{
  "hidden_size": 512,
  "moe_layers": [0, 2, 4, 6],
  "router_score": "softmax",
  "balance_bias": false,
  "lr_router": 0.000307,
  "vocab_size": 36011,
  "dataset": "wikipedia_en"
}
Below are experts of layer 4 (counted from 0) of a mixture-of-experts language model. Rows are named router (the router's row for the expert), up (a neuron's input weights, with its number), down (a neuron's output weights, with its number) and show model dimensions 256-511. Each number is 500 + 50 x the weight over its row's rms, rounded and kept within 0 to 999. Numbers have three digits each.
Before each expert's rows: "comes before" lists some tokens at least twice as common just after its tokens as in all text; "mostly gets" lists some tokens that are sent to it at least half of the time. This comes from a sample of Wikipedia text that the model never trained on. Tokens count by the router's weight.

# expert 6
comes before: " of", " was", " in", " and", " to", " is"
mostly gets: " which", " where", " when", " who", " However,", " what"
router:504485548518483507425473478614449448483500472504488460527528494438524502544580571483468468494547517629487468491610514484573431454555523467456608425483542441507530531445435561464458486513550526588408588453550524545497538559493574361456479515474566543557586558481465431452481444503465581509445500556443450404544475521445478466607485525627511507517542498507490453477480428429566530510537495535451454502519558467393523456554508501466496457451483430459523492466461499503525594550438512575484538528450486414535551482518661406460484329518451599552463595437509443496378474524593441548442503541401539590538430500539455564522544475452520566504506518431525372502520502500568518492476428586558553571497478419532517508445465552479402453490563427491478482434442537479492536504413494
up26:473513478531538512429506456525483548492479470485505544529422444606591365562501549574549459470457564482501545492452488449426490539542376521397412562511347436459440420496606443541562449512430482552485449475587569527481436504531565456477550535514525568444586517447453467550488505598461364500516513564431492544486481564492522460512402504469413518481510525482578491650446564509395536511527573462506473450458551509559495531556574544503561529571476443562493495506558469473515474488499533479585446458517454583452522582520485526511460484508467485458485518487559507475483528420522532480537537528587450475497451594461466494526584507522530506534500463544510450377574563520585500485516365556501554583543511583544553471499446555465538422574557513502579489430449456459449482516512562
down26:535505482520483454533498518524493456426530476541431567496561431478506465459499450487516587427480571496431467603563466553461526491346507516481419444433579460537521551475516435492514486577465516608498587471529555465532455471551486511541593460390504463434415491493537552449426529502503495530540473537576485558500563493533599548566448508520513471524484503520468457484574455512482455409481502549592531431471446485419648506532406495570501562479454427486604473425454521454437503506495495482537484544512436483424453498519591535469502437562525553452520416493551534466526537601493508393533444480485465488428469577549449552511482626451498548467444523500469527488466536514552566491615469479472425508512558404516519517473429563581400489548531493495494529482551480532547395557520420
up27:420517448598499416556465555571514509396465520640531524447419607560508466492540546456425506568524523472461500482510549510511473508423439507505415494522486527513570466548543431391442525468436531474472536438534555435519558517506436446449532485522587521562488525535486491513541603541530529507470499520577455549574497495608455501505489518563447391514580499506400434560513550386415503533478477504568504434455537482482474496442510502543453548474447463506444494485508434541455502526517542437540469518437374509521446574445543528476500520461483502444485578535453449541551490401482462474494443502419487506434570463510475560444539477451541518515478460504480498461476538481503527505557535575475500470449487479420398527518642524482424432538571489521474423462431497540458583461541499
down27:537445614482524389500392542568528503527481499478490506537537572512427503507556498470519536453457552440462429549470476507408543579474509531452526444584465403516490497391538497519508506523457580460484445524559530550503516545505539405532444520485494515493442500485505596547549475457571447387508502510441533562531444513385418483512532445507456481511502530551385573416461512491430519550375546508575468548535518427494540500484458469505447528489450440492563551547517501527493521417459553444469498482505556474556553592508492443426472499439517475500483541483499531511378564523449504590512549396523500488540543492490456487443495442511493440504498432523483517478501566475500446491403464489445499491581524604414494499505456410552604479540487560542566570453502504512585512514508508
up28:531560465599545547488466544477501428501495588512606451560513568448544534448514435434450525484494483546448452539540510483507521529482566602405494473528561490449511536481542586502473439534491562508509492483433375492502502540374513550546489560578572450417451485462514486481528525535481433523472491483568464446471541433495509464514446515485439393507482472499473470448419402601497522427489567444589432515459568456462524481464450463496442583530502471436448501489538541461458412489460535588502507404565464512433481478510444575480520522499576535552478492537561520564487434448515521573512559537445490454577487576475353511575528555564455536453529588481409538503576452449463482491603421500425541542534489553436445421417591580603513499558446604549485491534536542525553513512435522
down28:506493601540531505465516537425599513571413527432607455502462575519586529528513484517462523607522514465503474558587451499502541550470513531515494500589522468504558545421592511625613493511428500629455563532544326439545478434439458528434436392615476494475496434449526534402488518515526524487525570471576555520459504478487521424494451386502541479399486588553418485459463486565466553591482426523543464551496475490540490473524436508545508550540517493474425485506577479559534412462446527409483421524567477453439464479496420420442478498492491510551474477498486477539427445483496531429570565509489556486529505468481539468462580468552411508546604474544496465507528462502467521512507506424505515510443516418504475490457489516506413497520494491426439486573527487452487564532498549
up29:537419408513480518443542478461448513638507520453462493536451499606508548478466438531436547508527492515531574471448412465487526462495498453429575569480572521518535423438541485557504450572536549475527522526444507531487440464487414510599510450398451567538482503538469535461494584434515540495558566552553412497483466438508519434523541498525510480509504516529536448506495461557527558481507477367432435584541476527525511522465432427530599482583486467493431482500594472527374572569555528514449516457546574442582574497483476530555533543497458453464490588618454531491522492441405534482554486509517581499519640501439488487500467445519489534507505529591571614535449544470504531403406458489504521543535472480470417580585484399494519544518498520489418547528573560523598561499504410
down29:484507473417497390492468445513529515450427490513469444503513467487595602573615490414469432389561439451535594529454423502506532518585471543466540414553503500569535606460469419458495474490503502470476416411539559536538598517439474491528462632483600437610504591454533461546483414465565536450536431563620459510501487465525487493615459499525477465518482533516555471460393543507494516501439513486564550499582534546509530540557543418461464494519460500519630427479460461454519479467421567476581402510559523477525402469493485454485499484484432501486528468413451438559551440461535523539491447488486541548506521467540444599516513408437496476548503498485531552502521583507443527481538486606492544485459558431503526454537464526497509431562396482582465484484577533503531515473486441
up30:549441507503417478542462584524559510531524447579524523537553504502580485521545459406501640438464481455576509473503626453541423606505515431464484466505580544404490452526515548551490504602572520506503462521465517550522478442475416436509450514491484448481566495458488544455467532479463481564567443388542473440492486392390497517492479457575512526568514512554571458457540531571457529462524604489491446470432421480573483544514442584520496563469510404503511483493495528489584444491504517459524468513553432510556472397559484458549511474484470521485519440449469435509522512503515482518460556510628436448519503636578501551421512503558517543436520480493503607466567609550469471461526509471556428582526504510526397486430527473448404547465505408557418479476495503439443553437503516
down30:509526407460537526435468586515593509454443453525550521537428404462463482473516561544552491458522549436499522579424561469535529646448496453478445487518455543519472507462591548545542436470491523495503524537508642493583533495542526568501423569500542497480518510573593600548545491447562427521539392488490439497506508513460474509498551437592501497574543543477479465553537530554441509506495594454440435515525527555421481464440468562421505504491477441515516497447469540555532505513506567417476458475444484526457662525520468471517363544594534586489567505499440497531442522464562540481580564557533460561552513457466491506442629543455407513447600488479520508450536559553472551556458537500488590530565494485569428549455435499446417441432522394554438499559501502427551511580551476
up31:542453519526512476417517496578562468493531409461447565528471544509457559497505453485419502510551578575412507486502523463494423439546575479458492518526429444553534420491481596500577448544458462377519499447480476528543468581482498569495517504518390519469469504479453481543436605522419520542494451502496465451465517511469486507393460510588555501512546464502479502534485400570494440491613504463508493520396542489620568518478559445525432452478494458507515434397505566470491495519553464430425532510490456428588503463505510512496535466522455435459532539531579564575451495463509549541477462536455488441507541478589558513515544529421596536470508496590482479468443468390495558458481571460504388535505456550488498557638474469515564581527494470421553551479526518634525441463518530
down31:577474527513556527452479463459463558494542480481516588410474433519431533605508453444508541394489487488553491480528547494472497490572562507462498604527554550455506485433462547505459495507444562508507497404488509530527410593468572596508590529456468489499444543395547452558602510521539483632497567454514527535579533573530561506568531507495515477512567491532516467462468490518484487498467473440549458473506445580582460459520496586414503491513482511543466442513486480445499502463528448533534496454495503475499509434486453496449478534526503606465453581460552516471475541588619521500476503513503540511516454383452571473477538579453506523466337400502527543471523468511433491467538532477536479588511460616449496467493544494468593546536478521566518498609522498556590628493453610
up32:488514509536477530530480511460484480466448543474496592526595451493507605539519521530560572452477468467501426519507496424602590476533552504509421412456459535451587454531436554481491500513483485557444535447406503474524480478515509408529492434550456468506479517527486538556542507486451426419490463545535561507529574446435584488421482571455448539538529442475516471485485404460482534431488478415515512493382526507566562450490425525499535488407431463512516574444507485480530544498488536477530493492482509481524564525628530551457531519502437445507448455422426479561478476506482444455574492592504551452489550547538455490567511430594562470606444452485522507531513582506522471498457586518489548501468459524508509575500456539486565504469478520486462522510474486455544376446574580
down32:526470499468499388552525536553556500509507564554517660519443398466473499492486401566516491464607557424494495394538521499499503482441526484442546589533495521522472539429435506609457601594406535516534543514563480557551485560483458513593455471494550390469473536544450523509433558528401447504459422441453438437487473533436459508522532567510550463454495580518547586549555533482394497387532535552479531407514412446461502479526462555459576505514583526494506572473570509377534568468351553547548531494520434454417560454531451444480556559589476470428504536547393529514488535424548430503509522548506597477551547539498529561536500663491478448450482513559536543456502495523574388523512505489549477553411543562494482472584441492468547500422483559510501560523529514505410491514506581
up33:468471523375521474503545545533545561435557344574505525441490507500418550513525523503557524553474482539493500503569487424566577508497498558538479492472544510532563556563589583458475538493472403455539468502593441435513499474505512520524545531420439553550427445469403462521462532531517402512490495559508421508417594398502397485505509489448499407466557552539536518462485448538464601418426470503519521469495526558494421535418438437521498504488449479527458541474527568455413501418525502461509598470496470534548499568519524496476502495542484447488510566537516465474529531372519496492558531472461553511553522615412454542567510552477463470428539479490501489473551530412541571542454485517472533538506437516435534516619449563442561418532486556446566464470451514505505568516507525
down33:440485601445493486531472516500559532505507570462584579539592474523482533423585463577546512506488440484483481477597522521571505560557531484476467532450522476588524510504585500452598451536545517463489494448635521480467519450435474485458475529410583516516529494574591521518572555464538550438488449542489497509501490493422533541517408508370495438441516520617483472637476552641454488501484527506566483507430467478438566509430534470457485500666429474487605516434501462532559500475535513465483541425464533562512424588545466408487491546454475455480541432605531595528501440521572556527541576383402554460512539585483500454489462469431547445588509506508514411470464525459491520475515421464443477561551494521456458475522503402517490448532604580471504516530526456518586471553519495
up34:488550526454442527495417507456469453507586588609518475432421529544443489487433482382470499467504482566485514517542547535506432457445489452520461469561443447512448500537473448613424527534568454515444511512513615464541463609510618546432476456447479519473527515577443549515484558529499516451494457608413476412527466573491489502479617506502446544517523491532468513557516488446491466586487550433476511442505529470564423475550609449483447518385537545532507460500518510441550522515486452553560491499479422457412523471501383519494473491548473472466507541506451437477449628475524480542572439511518457473500455513437514454545462460507499536524448556455568528556514426515533515541502488463461434504593508538524490424474461468406513488445497457512443530504539431440500511461620491
down34:518422439512549525522449496556426478452474530485549548509475425523609505578548500493450510558527454533462522474504544465474528429575501487488492504432556464460585475452582506456568452565519468467586521463548516599438447356527500482519488523384419537453469458538458565514478398518529496542434508523518517482514425394486533481494569553515440492485529577477422452516482537492514496401620563466509486479535479459541475546497399504524560523510399449522489548539553551509505647446407502491463497535467547415469500597652436476440471450398591560536522488542469492552532419549492526493427593455506529469488507582535524522475557560601479485466470523412587486513492459442520485454509525513502565456428465556456477480457535425553463442510490505539542438578495475488422551435440524
up35:537443400485655411605518505595494495433496419519530450465483479571549485481545606578535440505526562519577471560460553608516523566491478535540455462488490513558511529521558486510422554469432524414497437499554567553498438535488518472538545555530487469416480572469551504529486438480473565498408476442473475476534449527497543444560540429522521514452543598524584434579490473481484465515490478512530539492463433542523537479475468448485499511470488516468514520529494529522496441487581548551522535537400600503422519469564478472425568550440461490526423588555533456501529547480554514496547414513545477458632500486459399578460527522464537560478550559524478495529440515568396460528473478504464489483462463489462511522408561595545544444567616640405471465537575558568487530543545550
down35:447516580468504537390450532605558555494524505455509539530435497541509501508599534509569485411452566559523472476567521609460436505553557511529518453535492437455534554469431561456492541553504523555446588496494608514472505523507595529505497527417498568475588508504531563504478569399519403441483552520485508469499519446404450541533551459557558533438401572500480453547573563520439494461397497545468565449532390503611582523550553562484456515459424530539500524559433520427409534453536477469394473401476577495516500378491395428542559581528499528495478504541461557549496513523520503564481538501550605485566542497512482535513544407542444518473471451563597424459471474510499494495472420498451456446475531538506486508526549508459667463552496526450465523495450520615497518577455570
up36:487648560572485512486508516465451471532394507536517428594434469532505494426527461501491448480527528475457439533555496535520447547463358498550435506497545488552465466469508500510544442572468506500501402518487461472409492574553458502506537574516533506474459483485493515474514510458473474512650604497506426444526574552499460485488473476548570507517502476594438626502526569524529543511490506516524533555532569545532538465443449501549426480587467498517489467501490469529524571585445622477529498523488486459558468459538456461490459545481546514506555451450552399480576463523551478543482560436519433458522517552598496494509506494460505529527515510552490497545458441514459471453532581436541547659467544477470578513507473439564593617428442553497594433514537498437502549591530484
down36:593456458495462530489514520460509579378520411448521489452403461510421546554493560536446461550526453519445514495568467539438501542550521533507434527522463468412490507503484535511497496444540477517489499581513416463484604550612560508408463535582529486446451515517554434534471579539487504467492567518480493521562460400546442580443560420509545451538535458478541552534470587499514508588411465485518575508489408535529487544484452424587499564353556481487495482541465489525469481553608392543504391505418498458554518435496399575521403503498470544499421410490447532498521491428483500464493444519479526607509546501546447436506398461526458479441506525526479464478598549506456466481469491486539499439490624621513476478440434559453530537555499526536484425445466470460447479480485544
up37:516636475390574442567530538465539494521541549541441448452584563545442477519465488474573564508587445452469397426520572446595528576552521487578576537500438423427538446574496498486580524453465513439451553532417477468475477477561497560487564575520530566446556571490484465541487426454564486489491516486460499480419458460494508431506455486450431481525480546560464544496495491554421554532468457519446532481442427431472557485471489486495472568411362437512463403468456557434516523476535530475484470567541516486643538541445585470435493529554490455539544420570442529562553475536502446533502504486491506464409465474443418457478546486450518495448436495655553597581475574521487576474525474427473427461572499529471468468460490508544451579519454520482462552510597586466420508523434542
down37:434456502472464513496557481571493537612526478425526475486555478555630465499570499437420522527524503394430517577591519571484529467489455480456607484509496511499542470490430461553479556530523504568416546534478489473462545479506526488551485525466536525543350468440545572483543477454573486507405418427473541560524478514527490457457537349446502472541528519466528562554469475502444461569578500430449538461549530569506467479495415543454526601543580493473483509557534558368521500413480598548591468485525533468531450473595477468467531468509432535556454586422473562334437542436554509497400525451485470503474534497510546508429460392493512553488487479617518448548563513508460536358463532420491552546494562460456536470499475587549507450401447461503449527421494498477504472491537490
up38:494436549538608522519475585480494445522494457491547445458624562399499475594465525440499514584523545479576504461540459546436462527495540440451409503488554510481532562444579460452498497557548516471628498565526489464534551573592565479457533485476499509501568483496481521476547542623431461452528507481576550552456526432447543423578596430510524468493549545484510541514493456466454458542490536545499464491422537536430604441449566546496597513509499578544531483543475492499469473506639488539496506407495511549409506508489514463504492560557442535452493501509551540498443440460463477421516537567466506537536599459587508513540531488491478452480415517541483402591509487480432571501496516506498605475463434528484574484541575469543584377468484610515540538570432498565578523587525410
down38:597535524500476455553424622461498490544525383513583532491482497492540505474480460402474615500484583583582549521457433465619426442420404417417539422517535485463576559428518497564449465501446476543550478456537599535594542467575420535535529446510497595509417571454376500552509549543453388553521498521519385504491522509555497470504530508552491440453386513550529575508465392561536511478517460437506608512524546536501489492504518574620474489592489569452523455591537510552508512522519446553506488545541473489412402530480412533551526508529442538539446461480516433524515423549473500482397482502498579397552451589469433511597515561492471502483527476493507460570525560558558596573575451490447517458534493549448446499578509363482461432514549583522510486528460551440535470509522449
up39:602467439529511587433522521526551485496421459573537535548415530471492527514504452678466532451500630406490521530429591473525541498470489530419537434531409506386586506523455491513483509541535505540500504420461438451490553517369478433507570537532539456522464506458478473616531517503452503460417430482510533493501521531588441568475559554462456530520562510510587498438576543466514465507545491480393585522438532593543500619539459501502501455501543472551533448515484554512545520522511520486531396580477543533571493529435425428444501459538537570479529467543449468535408576486473438475456600477504501476488515472557444529498379448445496561499471454598538493468496478544452616608425565441457467551475531521522546499557495509480367484545526537480455570450453523468395581487547443
down39:471542565516441541495544559511544433495462476519542505471450514540512505606509550396390546534509486441505490598499424487544475520559508460598512456506553469483531534462551439430485554503524461443588494427399490549576472418544478551488438448493538485452580463395522500446477488539489513539450516550467492411490572490605546545452474483522467468422442470533553529450474446433499512462493506395552585465492452528510437475509603485494532524506413538462554536509527508504456503503468468455575631564512550541536447512552449488495499472559576425485508482553482530528492538498422455501498515470486371556501430550457462480462543337479468504565518437513506468552502470529484482441539579423522609481537473536456556517678469509530489528535443488617529459494501462504555470418486548
up40:430499476406500517514435462475479472462446586543578494501497410558446448483453494574453486408403502519551530522446466571521469516441558601582485459414421588502534401530441419505549558529543475482460475516496540417539488470581499585497470657431504606463543492389501528532489575570560515583453453448454523531572540450541578513476531509505466572405507433547536473450557466528454411473449502495492508557545512581481501507530567491548477490552465518501406528501559512531474586443477608556449510521519577528492498450508473465539508550547430454530559502435457508511459510490449521457557518514593425408494377408454440543534499470522465501546534491514430443505444502554474406422496478532485582490463607504498525449556370403534386459423431433463515525445553449465593492501412519
down40:462566505431586488508536525517518527489529452470463489546409475495416467516506478559537477520425523494470513557483431493564541564448455624571580450506479406528439527586485409574553544531630520596465618551502466501514593476449508487476528514432504546529578570534491507461541543473450431511518404509542462461571448489585477387545474490447438536517572524553550556498524500473468540504516473544484495513435550483422450488545432464521521545523486533458492520446494486559432544457458622460501531566460522517447504494477579451475565479493488465504457542501603493572498534519482494557489409489496486443473500486491475477456496546477526575545616502546412383464462485470446508482573530533471511448493549509582522511437505417453506528510563561470443448527522506526488438483510484
up41:527451524450502556494440497417439527510509498522474539431427458463467481433589558495516409508595456537432479477541480597526498431540602450518589487536493443502432568391431519515538483532502447523525476421415526530495390502538517472489412554508540413446476468484469548507541511482530504532541509478445550388445551590487541438510421393477563473450505496469446482537627448542530579517369471501563587486513480475478460465459520559578497520442578569491543456492482489501612472540490423547507571515501517450537564566557497459476470420556496550612503478562547525526459505473549472431570479552553450537424489525537380524447561435579493498427549515541542516444510480519585501502529543508395585479583488562491489514571378514502547537511495483566554550511589449549507517479483412
down41:504547553472484550463455480462477620538519442448600531441489516528598540409542573609430475554543557539507453403517536509562586448471542570461559478467484440556502517451470534451538512509462469505490523466492531399502471548453482490541432534475448452472533477501487542459453502513568555561402547450484552486502489519581507555528487439475432503532513453453539498592473583504474507485494489552478525540464578439485575436530521552473456499433572540585550461573553480446481533522575436524502440514453419488501486437470506483525512425501552530602522517574556440620501508388564482475475527515509451546556457530473450521460575474529449500565488515544521694524557517478466522482522456439486506540486477521481434549546441522542440496411512412590533493451502486404447462579585554
up42:557399550508557552460531440506523488454462501493547448472468520528496507439527557583433464523650458496427498563544564501425495492601508509496453514415573442521554511501453412537483538595593473504507457470542463526460535417518508536490534529480480493514529439507488539421446474467584571637614551402517513556464465509510457467559474511399567473431524551502518519440412546417466445540521524490555561493391514496543543461520488441556497507595493551627486371549448442483461577524478504583566496519434533459523525477572487463507501397466593548503465564533428474552451485496485579510460523505551484576479538502530346512486385549479520478395446568446444536555479486471550528605518442523514523522411460504509588608434452581426488534456529482458516469471505503510403474514494501
down42:517520508505510441511518464501485470530521481525455457471459537490432593471495515491451562470485464391558392520530565487495482449488534521527566462530576483488508450474529438523559608480525549525424466486504428597471523520473489453331565529459539542557523555507529519476480543431565461620496503440518505467541509508551455488561377518398424499516402404503490536506492493508556455478527491546607468449502519456508554559548426502359466546527487475552506469533522366527481457448457511575453529538466553500507500446469525566474497470470541561528522518561597477373508608445526453444447436518477537626517511578513419480521521373522504450495506370476508584489383473525557516450487510471553595509449462479457465450497444506473543525498547531544500492503469557572421458458466430
up43:489437438474499515425498436547480522399514435580529464437532490455464524492490463434569614477532494425547527504407480555584460409455531536370529504485507459509478494495575610484426382525499454515482520523477448518526421492531510545504499411564594465514483569574636544399518482470559532514592636484448494512562405496580462466508477517525409417411476371465514412546449483518499463595489497537392563557472438450496556483504602396443452508449466483552529515498485445405526500443492462454519446445449499544558619488425451586473473577521518393501553485489503549531486537543448439450475479402482522474468490450572430503473483455479554513531480460504548509484487432577512502529410507540482516503568508557484425480514515553460524437472453537448439519575573588517436529499462527
down43:524469459425422537471390458409539434468422472454490434488541467411438533519463438515494434504529505528468502422597629490506445489519516522537442539528574476498496454501489567551543595474498442520463549689462497466499483527581462499451390520573543597501540482437498486478509489483550520592521493613362497495421486535484554416508526487559548488442531520497461525502511480539521540482492513504500491505473576515574520476379411544499478590518525523554425479476572460536489545497471460503483583490444617407533426467466479478480451509574487556463495553478475535518394518539440505544362543478557515433542443558513581473482505443595534447400512352473564450479583392549458456390549469511482529375486465501530456451489413454489515483463515524494496484463521488525476488532464533
up44:546477500494481553525369519410501556527460532497507473489549543494513427517567501431519549505521505523568474489377578408554550515532515448460422467470440451519538448514513492503541482547451526398517519647523550466510468472417522542527509497533526553527504527451459554435487536530570528541451484487402465458485429558472520474460536481464470460411545487520556548543377472478528373471445412493395511452499516486523480444523583544502604427356464559509554434574475514471509491512464569607586478623547592436508490509529535445500421564456514459510459522535520419568430422476422438487547501377502539558550510507530490457617487565534432535534602504473516518530396442487537510464484546362527450494424484551507410494506547577537470514473500477511502448477444476538489597539535512
down44:451553618540573457485488529560542441445523512339620563513468468531553509447517487396522526484396427484514481444466590456551489448467411665451409470480566474448512562539458520593430494487532568483425469512506538504516352450480480460453517534451563464519471447573524486541431498546519437459477458497517522500597492536479468459526550515447475542408490525443513491461455496393432533499540560481502540495509511507504489504576407490426538488552492543489516534515348503515530535489511574560483455493527523454514465474503541475593598466455532550546488572511538544500503500577363309458563479453373425579479504508499486544515576428506546397424506493542491533464442482532440506524531517429493542410562499515565458484539534519484493520541501558473551533450541512464413486539508525
up45:415504532457460485412531481465570533459433463531567510452527452466515513549448568585501557502430560495425537477509504498446493399508579423539542532446523452514517498553476533483504451604501423472464514468549610432540498526490549507474472469515459549484602512615520551570498510428415554460370533480562500480533550443523393579539533492616501523561580481558499612496553508588470517427487518482532521554504549474494500559432541404465588529396403500497530586496464524450547486572501574524531474569500603533526461410497525443417499508471525560530474475531474565388525485520519514564505477480562483466524437562509541537565525431467561418627458392510464552538463496490557471464503496389526474483588438463517492444525527411552589588490484502593449609483426410455494488501495511
down45:457462600400489504527508546518389609513500440419488548517533510472394475519517422532524451499525521506408496421522520543381491454495562462493456508511520527494561479414547525408502480527515345548535471568530465472477543458560571480605377476571554529478511478555492602445538531491472511605465508497585505602538484464456518520474474466507467450420480598539511486576473537540588469461399497505507572555397443451419544538567519466498558512530492431481469517450611466550500441533508630565457553494425539493529523537555467490558485470555506482461530441537521530521444510445573591474492473449533516483553446494450488477526521439520506464535493471453585564570526525564452493531535427488571555489539455591499530536504555480469562516509511490524479471527459488579465461541525490
up46:533580398477481441500517641559561494474464489467500502528387565621461556414519515483464467484551431480455477386541504426549576517554473573457433534497451412456586512475563399578499494491413463478538400470565474551588513488491488468507495499497418543515467542497457502533522428605522508457491476472507545560576481421476526529578599519510564550473472497519549486464542487498358482477472486516628553622483496558579477550429470586530565508530567478466513501515487557496402527577442470512386513522530433495589457469481517516607415549529444539520543543559444497484553467437478480544453499550507438515466498524566415484583554443551505454529437551522507539452520512442482571501481555512522457506390483469602498487453566528582441545422507461533440561474547475549568413587487517
down46:514508518472523461551502597430508510537483480517520484472477562561638490553486468442498490522441424577586459513553418460517505525568520528460572516479525519539489461502464573453426515515464520405459469438385487414497552574550570463511478527551573533502521461531562434597505448425533425500528532568489453529562515483530469430554544490496609450503520431476534497571569507448607523530503490503502550465474533551484549443486495501457627521443448462566481504419572562474583417515499533574495466550528469441556461519497561594491539442589595452517449498443511574501518405452500525433541567474511515527537450599543463494493512382515480501471475559530449556619520401500554537587523489595489505484466426498523463520488429532398494545536518555473554429577442535496536464505478493
up47:491490516421515510466483456517543511512454555525591546438439441497419491396494476573453549554493448373514483546487520430524436482542466556446505575549363538501525513487491439477460517571422557452540521453399560560579504494497577517581555525510556613501495535461500461546422473471541555545483517464497498482573570479501519466542497498529473570538462536441569526491471472588599535378379395474556562589572410466514394526437545501549493486533538527469573521539531515475504563480514480508578517470474574432439430406517509457552452542491487505523456525506462396437427512487531498535457404449496451448517512523525455487475523458542571563459515474557444481501527578486473572481481556707537410613488568510527509521463523429619534478505524538585513403471423426477523500507580566
down47:494466528503511604515536503546448460484466495554442591498541522430492462553426473443472530481505581461488491483572535539532496395503452407424570392544408512523546506470538557486474526491459556527569485485489528612524536477495437481574456542485525475523530453509390509489492505448458462433384461523490530522546579563433506450494506391514560489538507434455469387511534522523488478463469505532514570519639468395465496554475505496529505438509453520470528509503434523525578500444513545525497521456456480378513530410488557527558449509562502542503483527556487471587520533549496550591465491555454457548426351559555553432543486475549559539476440601409491417534555494561537568530493503529496459548467489509458523461471584490518459530464470483471540450501505546472547505513556511
up48:505535519417507459457483503471546497561504535518596575380488443562422522524537504478528616526572547567486481466572603505453518442548535548568537517445483431481438444418485449439399352479442584484438527406450536531464461500441472612493582464535484493624550466461594504393550524479478530556544568503598514609432439485482491487474478461447415530577522499600539514456527412520468524477535475519566523551446577489516453512522494485428483609478534461517521576504476482462452530531494571527594495476517430461480477516420492466501490487518467584389474515483562491523506555445356526501453531474554494529497572513551514595448562520529449495555459585457481553470471490569499432474493579530428431432539449456488524455539515458425421514497440449514514521470447510520504521539446557
down48:532435489499626569491457563518490526515537412474521503434536504558499490491434503434528410456437469420547458572461445525487464593489511503529521607468431418539478436605562430543489544454426554483494501472422496524596497420488510496438546476465562475470585478440477494583507467514519464524529433501517540509478474388475524417534561495502459507473528405507557475461503524478492486458523476442499388483453508509429542480375504473492593485515520475419552462439476570442446501472493468486582490513405534551599547403432469535510575542566483478547549362541526384463506482561538479509567523518536544560496405542459471478515526535502545545515447476555570479443499539560463512524524466499564430419488495506573421461463455503513529569487531482525450447350474574542495485479390467
up49:488586443507489471548509487404479581440577566502466500452466581524498531483548454401541498482454557480545517496537538530500506453475543498458468498447513500559456479576477465527505536465502474501461494590461451553484525452556460537458419566565519443540403504525502498457517542468542412588455475604545444522556520498428703589409530458613526405446531568476571566501443522476474527498422484545405592502437476405434483609547553538583547538616513570544527464450409460532445425534472545505472462598552432495569559553571549487505542492510456522580510433494536474498528491566531477563493452573452503456611364501455540552525351388499479621523510471502504422587528515508482435538438544402543566500509461489410487511526503496507515441614495565522476477493524445551532387492507589
down49:487501460495504620556466514505521543520470583502526548473448449509504456498495585459595485518446458503527562476514488472490476493430483451542470451517523522427486514543512561532481539433448550479481512593517502501461473479538478418555472500510516578539486404477465510530489412451508457533517412543511458522510488504499639514598541471554510482539439451425488426523537473496538484507498511507417515544489422482495535544516444535495540469574453575534490412514409413540446456507497469631497575520564437617543469607576498473430527427557429536458560508525476535454505560531400436406517453492504504395475509449464422451422402467536571554581406575434460433427477500510449440580559551503537594564526507487545528461519495508489456425546484498515503536463502503531565452518501510
up50:408500504508489521429509497408478558525515536502562512377466481556446581541534493567487519500552478392518553451571546452541467510487382475498496513592512517538458454442580483451596489493504603496487489561430440504552551536561546475465478474467525417476460424558482443455535408458505444541421558478422481490576580574502518388516506485517576448488486428572497501458580522477499454453630409543507392518600472502544478431548547473489526498395537439476625569553454436444481446497427534436466489461493537484504426476474578473489446470466551516486503544480461524470452445476487475378477457488427421508508550495595512447442595530486507448415439577464435507514457511497537554534518469525497495551487555455528477499530523440471561501445574455506543555585415514421490515443431469
down50:484399457553484495469532468480466606510423545485498573499590453517558479566444493571569554457537442432474523495448489479475477520525531497576416480537479560550559438567531489443499612537497519495452563514452513585473431515476465403421464448475504447567543542555544463535484512553515531553509520480570529590551488528512493471511463435460442348512462552471376487494436472502519493541570520506493414542507461521455548484489457548515570469510499500466453514553404426537605440478520604546477493477507490517505528491440568604430550558480441557586463597562445581489473510453502498478554438447540569573591488511503575424495461490456492443486547405480592551520493442511454482447470424499483475615420437469548516457565451440468515407485473444502514535460580482394409503408497557
up51:481496486518553494476419520447420438442463495571489432507541380523532517435556513505556467435514512474483533494487447477521484487502436465389544440559512590441457469586476494540459513513432508486547463584454481505426439521514515585366529558525464531475578511464540484502404422485405515577500464531446424490573459489441544544420376494520470547473491441444513520545642459502519430582471433504519528466450479547377471544498516504439507520496482478551398509396489559510560519541486496483550534483509460516451475531578523445459552525481438465484519526551456483533563464483463356492459527477448485399415540556509430473441548542547518573482575539547555491540543550574500513623538482516582478479475451533471471481395438495465559535534498529544511419554505603562515535469443604
down51:484504534455525472417509439492460465409500549496465523433497486541491437468598478524511544484510514575390553478570487594547473491518417447544546453506504467630481432511459476523521494556639547523528584449486543508497430553513361528478520590450464541511518494473461452445560518444457448506507417489520449513429411521457562547487458534614482493461568485613505463510462539500526450454491583526500475572465523462470405528518548454430513534413521524437490546485550504565494520469571490554507461517540501453484480443590476499454582444529518454518533579488420457403522519501506508544518463482574441440511471519534509478451421496552489463539529573511513516368457467444510492510501451529434468446506503480507510416473590555444568499464511527421538438555478478533480487596500487
up52:506515505631431473532535575497511556418490525432572500502483545437498492435473483428542486461501590448591475511484485428503498373470485517534455427504472458475460442451592522505525502497540518568561445553473513562469606484521471482449512395502454533550499443515555478436509456481464522509518455478512465511527588533481492453441394520551577503525559481597522490420495482486532472451494413520534527549509486409497520533563385460499488591468417479417503411659522583587573509433588491534476530514575461528478486442479449480448595480393506472483432546516402460528589547584432451473520500476540585461504443536453520402498447465499530476534476417495465516589505434469596447545443548473564516397551446460486427510472460490529428485526492516494525484532458428528539568412565607
down52:486600430539449489536547564586488455496460491442557580409483534424458513463562395466539532458468524525550637534547589488490389450369455449489516517504500450483533421498553555554542511573570557617588448559558465533524486484480463558406502476497459520490493513550539509491475477522514513495498445433546464490451508498407527560441497479478547425460527506537445563487483459449501413511446431475504524574485450539483514523501519409584487565506483480486431468591490465469504442499495550475443435562531468566522455510397428414496470545447500407475392511472495525491552505584494478492406476479582513481490518489569472564555442485459587525569504447522518542599539519368390463585456537571573497461489468449550531587529477489546563546543445539567434579554474417542441484482561478